From a checkpoint of a small mixture-of-experts model trained on Wikipedia.
Experts: 64 experts in each of 7 layers, 32 GELU neurons an expert, 32 empty slots to pick.
Below are experts of layer 2 (counted from 0) of a mixture-of-experts language model. Rows are named router (the router's row for the expert), up (a neuron's input weights, with its number) and show model dimensions 0-159. Each number is 128 + 24 x the weight over its row's rms, rounded and kept within 0 to 255. Numbers have three digits each.
Before each expert's rows: a language model's description of what the expert responds to. This comes from a sample of Wikipedia text that the model never trained on.

# expert 63
Music and film vocabulary. Media nouns and verbs in articles on songs, albums and films, such as film, album, song, released, band, chart performance.
router:113128181179146135150069150132101177118149127096138125171184156148146121165121136134122153154178139112143132079117137126072124096135106127092119126112176133106112119105119091140083149139116136178104113088098137136113160112126113116172114148152134130105139134086126132136161125135165138118152098126115126092105120162135087105132101122132131131164146109138144139160143106122154107167115132104137140145086122041119118120148134130142131097127119130123118089139120135111131131095103122
up1:139126173139121146138129141143109126135156118102139160117140125158124128178125118117099168135175179151148139105125140107103158121163133106090137107103147136098140142129109146154111166110136118175109104102135143140123138108124126150132154147184163103126170144077101123146161109122150147076126105132084099116112139126183058130142106106137114151162160123134159118140107106096103158137118147138112125110144143078141140140123110079138165076136132144130087137152147126120080104136105143
up2:080145131170139139150129139102125126135144105165117191138107155155147123113118100173101148171166134134102116107123152092120125125143117100104125101168149157111119140155159118118129099148137149165085110126125182102107181115120106122112136164162133093102122128141072134150135138153124130095111139160144077120156124136114100140112140149141116179111104136105120182160152099112100144109116117091140134166088151067117131115114139145151117087139128151139145123150098136140092109128115132

# expert 60
Word stem pieces. Stem pieces of common English words before suffixes like -ed, -er, -ing, e.g. football, fellow, Scotland, considered.
router:142139145142142119160126108162116139093126146121126082095159153116107124153123138102139113111150129122165145083079131147125111095121115134170124186130167163102102121103154105115129135164095144147123116118088122138158170126137117109172101126140105166128155126122144138157171144071119126120121102139160160109090126156101104110105122141147142111152118099132135155122136131138093083144104145104128122109159119082161132058154127118132159141128144145101094085141128146076125154168157149
up1:095157128168188111133126118143111189119145140138096120138088122136133111120098139099127146101177122120191157150127156146137140152116117151137125148138086100132123099112141147162111145162159104181151108154120114110132128124135153156092124121107129128156124102115118163136153135084105127120120103085139121103093084125097122127083153141111139132177122142125153127137099145164128108147114115135134096118108115133109071153092092120146175133129128113111099107136120151084117173137182161
up2:153127116135127114126114110129129090111145133080159140113139107128127169159137123065146171126148099171176158118126146162164107125120141138132104156105138112106153160127140170135137152135124143152147120155118109153165128137097118104151113096137125131130180162106122138139142141108104079135097088104107117126168145110130130108148093133142114106120112155137095120110139058136148150128119104102133048137145130099119103131113146129105134122143125133114043138099139143122158108165170116

# expert 32
Mid or final word pieces. Pieces that finish or continue common nouns after a short start, e.g. win in windows, ion in session, ance in substances, ate in estate.
router:124115109078094144132132138184089140114139169162129121183159186125125129171127094121141104116118121104136148092138116121103131088122163139119139122138158145123123102128163126118080128144114069102146114126132137142119143134122117111156161147102138168120142128107121128129134126220146131125144160163148144131094117152109113107137162191170110108102165120154100139111137101106070076099093140139139127111141115128142122134159142147088130150115140108119122135149122105112119137112105112
up1:116101116098157126129141120151126156136152136167128190140180143127142108159127121150183123122092105092144122134165146133137146158126118154103091115107127134106081139120144130156115142190131069115142121152114166178142115129111164090128180133126135128125140096141113094115094089131118127101107153134158113149125121142121102081150128178157109142121136122118137159115120127151092125094117140142136145151096133086146092131112139147097108135091066099111115118126121138078124161097135114
up2:138103186136099116134138126140145100118129150122117167141126157173101133136122101136084108155165124108119132087107112138158148153111123155139102168126114134118149119141135136110133094169121114146152134117139131146113192106110151083111092156149172142124114108117103161170126148142151125129110107156102126122112108114120101133087117113161111117139118120121097140101120106103120125105105148140085175119118157065148131102181128133092152088132126095144159157161107156126090181108110076

# expert 34
Infobox value starts. First piece of a value after a label colon in infoboxes and taxoboxes, e.g. Class: In-secta, Re-ptilia, Clade:, Label fields.
router:148100119087142153140107166095138119122149156076143085132111096131133138128140142114130123133115127116153133101086124145132140141119119137148162128056122115125129127078126151134155142130138134149118102136143127126170139130094142097166124135133142145139134149142123147122090135146122136148125155045145138153121132154110133135171120112134128160108173131124102092112165123102111122126128115119113088129157132143094140087117127128123125122152072146190078092132133130124149109170085040
up5:149100111115116146136120152122121115127095122092107120132135105122092108111144113120113103144106091146131162128116184165208105131091126128176160161133146141130105120139099102127131130134062133135128110115172115087148108120092152159130138126112134201162154118163134150133094148149075134133152100077140137118116124143132126139112111124119124173122116175114100132140149158109104150116096120108106145132145133144140164149089090127099098091149108129163119114134147159148147091096118114
up6:176078134128141175178137136071154103086127108122112131103125088139115124143123152137109138119140139134155155107142112184153076117103158120153141155070089158103131133105162160142155144152148115119137106107071095123149132130088146113133113151138159160170183135121123110133096106109128163171161122104110112132172168148132111166158128097150123168125169124125127101129115117117110126136111144130106132115112103140110154125135104093130114118131109147168117143147128104114132147129105097

# expert 61
Syllable-start name pieces. Initial syllables of names and words, like Cha, Ch, Ca, Co, li, ta, in Chamberlain, Chagos, Catholic, cadets.
router:108106171180099129112115123142136077130137129102119175145136114165121128134114110129139146112099132127103109091131136154080163059121114140143117103103133106120142112118149139136066084143152166139119120091132112129202134110127116134123096144128149130145160130087146141135105140162128139124149146112118123106136130088167121154165195121119121152114159144144124127107166146133104117102151130148139115119164143172185102126094132137065118124139092131114161108143101140116127117103138148
up1:165129165132126096171102096144138105080118107136113133116146138182094138134172109152119139191103131112119121114141117141134122129118159167167133167104110134133094097128144120112113115143099098115116111123134091180136155105110115103117144119138128127100136103111089159107161106110174147132140146132084135119133103104136120157082134115173118147105143148116125121118077105166132111142130114112129153161134177127149122111159123119164143113109145132169141115146090077084173147117076110
up2:138120110095120122146116078118135130149108144147109192133112108182109116096127119119121122133158150113165127146134159127135133128117120113143090174091136106149174133144152096162143128173115109162114083167140130153157100133106170079161129142135109162138118154111128106137096093105147155151111124115123152157101123121123090132112131117089153164149118152135134101131125125131103132117090056152096151132148170095178135134154093098115123098093148110164165136109131145132119131113098109

# expert 36
Word-final consonant pieces. Word-final or mid-word consonant pieces like st, t, d, nd, est, as in westernmost, Institute, fields, Outstanding.
router:089140116115108152125158116167108097123113108133088139109126161140127113101119099147142114193084122126115134089103160160108135157134190130146097145139120110107140161194121143153136136100184133140084122143121122116138117127132136116152084123130163151149101133098125149140149135116141091122097125112133119131113126136107138104100131139178146132123159191132139103157172124120155142120161124107092153128086117147137154100116131126160132100109153134179108109137134096079120151077134095
up1:128126082136118140165171115072133131174114107144134110143125113130109107099148132129135154121132110153119172091073160120169127115136131146150102156108098077159144121116101146130119084174099140119090099150152105132145091162086152130127109138129139182157142131131141172146151134124148139121146120081117184147131140169097136102145119097143167106126174145141140130128152124125107136098151132148143123077171121157146106126110096147098141101092130123147098126093127106148131154122099116
up2:098125105139097160117151126128108128147100136104093093103102197135103141106154092143116152165121151111156099084126140113118148140154138149148144167121114167146133115098127136142127095158147076106096090134138153162169117108130140116151108154112168119111091123120136111146129124112117137139156134115124132104163082149099150144094138154154167160094166162122118124139111122109089163144100120141110138129179142147155121112092103120106159113127080126117062165135135119104123160114106097

# expert 53
Word-initial pieces in prose. First pieces of common words split into parts, such as su in summary, se in seek, tri in tried, po, re, often in career or music articles.
router:155130137151149126120078149140137116134151135075153148110142099145127110193115122134129180137186151132181137129100120146112137090133149128103151132091171114131104115109126110123075135160151105154150119152098112132125118137121151119192083137143156124143137134081117126147123134124144135119131155132136126101090136098123059110155180102120126119134138141118117121131113109138133113165138096121143137122113140075115111139121140125131119065138111147182120132148111138115132121052106148
up1:171118134134142096117127144116137104118125138129126127107143116154116123135123132091135135121140122132149089148078165202143070057119106143170103099121132131124125118132108130159134153122102092115161131118120106137101164143107174146135146136112178160163145125122134137138132149105126118134133120132077079089095139118129059147109154100100157107133164155108118116101101112180124149097126109116126132112107148103141153132184113130135143120141137155185124162154086131119148151131123117
up2:135157132113144099082114142142128156140144107093162132118149098121151090144113140150131167137142127153201076142083106145120138104130136118077149116092119140169113155112119146128134156125149109174161108168124149163137128103126153121143114157136172112148116120114115174146132129109084134174099105086089164095134142124115110108109167117181089128171107152093112119122141126137124105119129124105155135117140130141107105178119139119119123094149116155174146130174122141103147123101114143

# expert 35
Institution and group nouns. Nouns ending a name or phrase before of or a comma, such as office, House, University, Party, family, and abstract suffixes ation, ity.
router:099110142185104126103075092176138160138152157169112181147180152143131120159141101156123128139133145131118097122119129118122117084130127127109079127104155140126134116112164125133119098142144191122115124138097142137108129132117109101144104175169127143125120134142145111133162140147101150115138097158106122147107121186114153088164166099134146131171075097145137146166104096135081117097085137157115160121147128103160080147137143134123114121128125111107129106119092155133134123121115134
up1:140115111174108101122156135145117141157136154156091136125164085106119101156145086136135126121111117108094153133130155132167132145157103161167119123091134118128140104132170115153111122096128124127127121165138132156134105135121212126123161141089095139159135141146131102127132082149060127124136178145085126146137095116108126148110101106146130138107118132167099120115086145153096134097087094142130170137095146112134125148174087106101113129134150124099091124142144118120152106081101123
up2:110133151156104132107170090131101151115088129136157197121128149134128117119160083094120129170137126112134098143123140132138092100150120134105094159101130128142139158166170155077114077145130136109096121138110176136126101136134130103127127131147141113177094153095113146153170152140116106107133138146139109174095109089109117088156159110104098115099094155134130123152113116112145117136115115112153109149143103129165080159125085120126112093144117098140125131077092146150156150110107143

# expert 50
Noun-ending suffixes, census text. Word-ending pieces like ence, ment, ure, ction, line, especially in census and place articles, e.g. races, average, town, Time zone.
router:092136100142095135129168115105048165127109149079129153143139160116073127138137140153141106105112126105171116140132156128051141088118124150143100132110159136109144117127123127120068151113131113096117129056130108128130131148132125132168103138172154130139134122108145133132143134183140153119141165139136150156131105156107126168106127134114126125076129112153117099123108122109135132131152129165165126111140118150144170093166120118102157117116134127118135132139164091147128173103091134
up1:106078135121074160125135100125122124120109130095111139097118101108064079153113131140096141123122112114126104127121152136143144117094141160110099186151151106136138125119096135101070136119165126097144097103131156159139097103129104170148121135202175142126154127132103130167133134160151114109131169124120163114103156054105120132120123138136137142095124138147109135155122111129133153137139116178135117143168103135159134162128111125113138130083143128111116126142115155164146152104140172
up2:112177120109131124119138081090094129141087168138128107099118087195134142125162155137133132086101143095154098160140129139133111119148107144124113142088115151081166162151143149135110155148134141118131120092145130117116088126104151129120134136164181070149128096171169146148122100160127155156136140093133118066151103173129080115131128166130115098168128150109132105081117151123120093114142096108158133122151089103140159123125126130136129134100123154141151120131107128136128128118115149

# expert 3
Mid-word consonant pieces. Word-internal pieces and short consonant openings inside common words, such as ell, ll, mm, le, st, fin, plus modal may.
router:101119092145125141139067110209113139150134111169152123152131141136139119122151103112136131123104130130123141078084174112144130085135151136153120114113184147107126097092147116134132128117137136106173123136129160128100118132128135121149122132148149135162132116143136136127128155122113125124108146107120163117124125108145138105078122100150129101095148123099101182165179121127080119093092130113169120104180117114173127109168144124132109125111116067156129107150168095125126088094143155
up0:116146105197157082100123122142104117156173126106118119148156108128119158153132096114116144121124154138100120106099183112127133090150127156138080113135170138128158161138156164132092121140110120107132127171132159096145094105144155114122154107124156164139154133101181169146134097139127155116149123145124127114149133065109128131088126124122120087095124122125108128116130129142111150111165121157129135150134101084114122110181140119116147130087158113158093146149130087160141099082091110
up1:129136109156113126123108116145100125148145111157174104117111158117113106143155134101170133143069117107141148152085177197151135107122162117150135148118133114136121135137155188122116138120114148115147130163152155135110110150113130086092152145144146174162071118106131141096120135169142101175126171111130107143137115113118125131078144111126130150102130122126117103130169133133109107109136113111126131115146149092154139135138114131153114109066128087175090093187103134151131136125147090

# expert 52
Degree signs, word endings. Degree signs in climate tables, e.g. °C (°F), plus mid-word and end-of-word pieces like dru-g, reactiv-ated, assa-ult.
router:102141136158089148111103135190173161129120147153140111100161099123149109085136121112146110103183123124161109120105128133089109070125109132162143141117129122134123137060166139144137146131124103111088121097119120145145139150125143134177098119174146123080153130133150126132106144173129129117140103135137141184138118110126114093167114151151140117157105068103100129109104084137122119104123131157143151118134108115106122114114146122112146098130137122167121099123094134155115173138154070
up1:144084105133127117139129122161100133114152093182126100142160115140122112079143072104126162148108138118087136139087145105157132131120159121181121172098148137139161130134118146141131150139146102142128105143140179157134160127066117146121136127103163175147158088148113143136117111107135120138112135122106142180132083161143129107122118105158109146152126150106153137113127133106118097126087133109122075177145133127170092108166122111132170138123143072110143121132112138117113107105083118
up2:151148135100118137139089171138124089146145113118089104122130123128114126114129103121095143136124139129108130117080205141147118138059143143123139130147162106150187140085129128161110135172117117133087095140162142149153120147112169152151140131158120171129153104118114163135116141139120112136152110144141120121108098127160107112119130127141132161129134128113113146119155085129092118104121101108096111136173134124139125103088088113106163059133115099171102124116097176101117098166117101

# expert 15
Geography and statistics pieces. Tokens in place and census articles and stat tables, such as County, village, District, km, % and Time in infobox lines.
router:097133098132107121124135157085076174130120127062121118135160131134068120143127126170150094096134127118168120123091130127054142098118137142129114129088171145097136094084152124119111154111130128109143115072114121137158135139131130141154104148168164141151120123133141126134125140155127159137134157135124152147123133165123134150113147116129128142087120105136111089104120141074126136101159120162138132125206133168126167097158123124121135100123132154140129105133158107134122137105069121
up1:101177109126118111119180117091117133104083104073120094119104113144086145148117112148132107131118116110140135141135158134134088124100101144114116124098145113118127089175115112130100166115148114145168117084113114128123104153149122165112162185146139101136131129144137116135130130165145171115160148117106105126128080136130108128092159133122163171101125113173087114098133131082149154113100137125121177137178150169147156131156110120171140144107137101107162141166149142099112145125113149
up2:098128148152142077102105123103114152116076127103124137133101104138075120118100123141134112138149108126123120132139135133091130109136145110150153149127127145123107116096143123151134171071147143127106099114088113147189122151091151125129148140150166134118135166157146110144124145160133185138124155158101118154141160151155139179077098115118117164133161140117119077122109127094156088088170107112167094106144164166167125111134109119124134106118152146117121085098152139133162154134107125

# expert 42
Coordinators and connectors. Linking words such as and, or, as, than, to, hyphens and slashes joining alternatives, e.g. "two or more races".
router:140125119136147146125132163105151125136097105123123110116182087109140117193131113122132188127167136113144123134131146094085137164124129130116103149120137138114126103181127134112096139148188132107190135123144125139109119110122120144140130152131142151139116116117124132131167145171126123137099124128113147122126125158091103096170144089121141144125171126111109111166164118120100120132141096144126066153067116070187113114105136133120132103124108159117108158141158161117116108108076089
up1:108134119156155098092127110112100123140138137144140139153134086110148094147109074119108151156150151110135155117126171093131151157164129134156133133126103118159128139158125131113087114128156097081143113167153103139126093117072121135120087165115154134187129122131118081132142091141156162138102135152130152124121125153121129116123093132143162107111131146129127159161085139143085106155166067166103144119112127087164091138134125102114111113105142123085139169111126149144105163139110169
up2:098106152152146135130091094103136154123150187099125160126144154133121092163121149114100153125162108133128133117107141088111143135159146140127106117138129140115140119162115149116095140138151151155172110135094141181141126088135173107103136152131145110131158143107111149123127122077136119142150109097104086123118122116084117098162093105120150089170120151125124181141125085103095106103116113181105091144108116105147120170144193127115150124123131140139098133142146157165125148071138119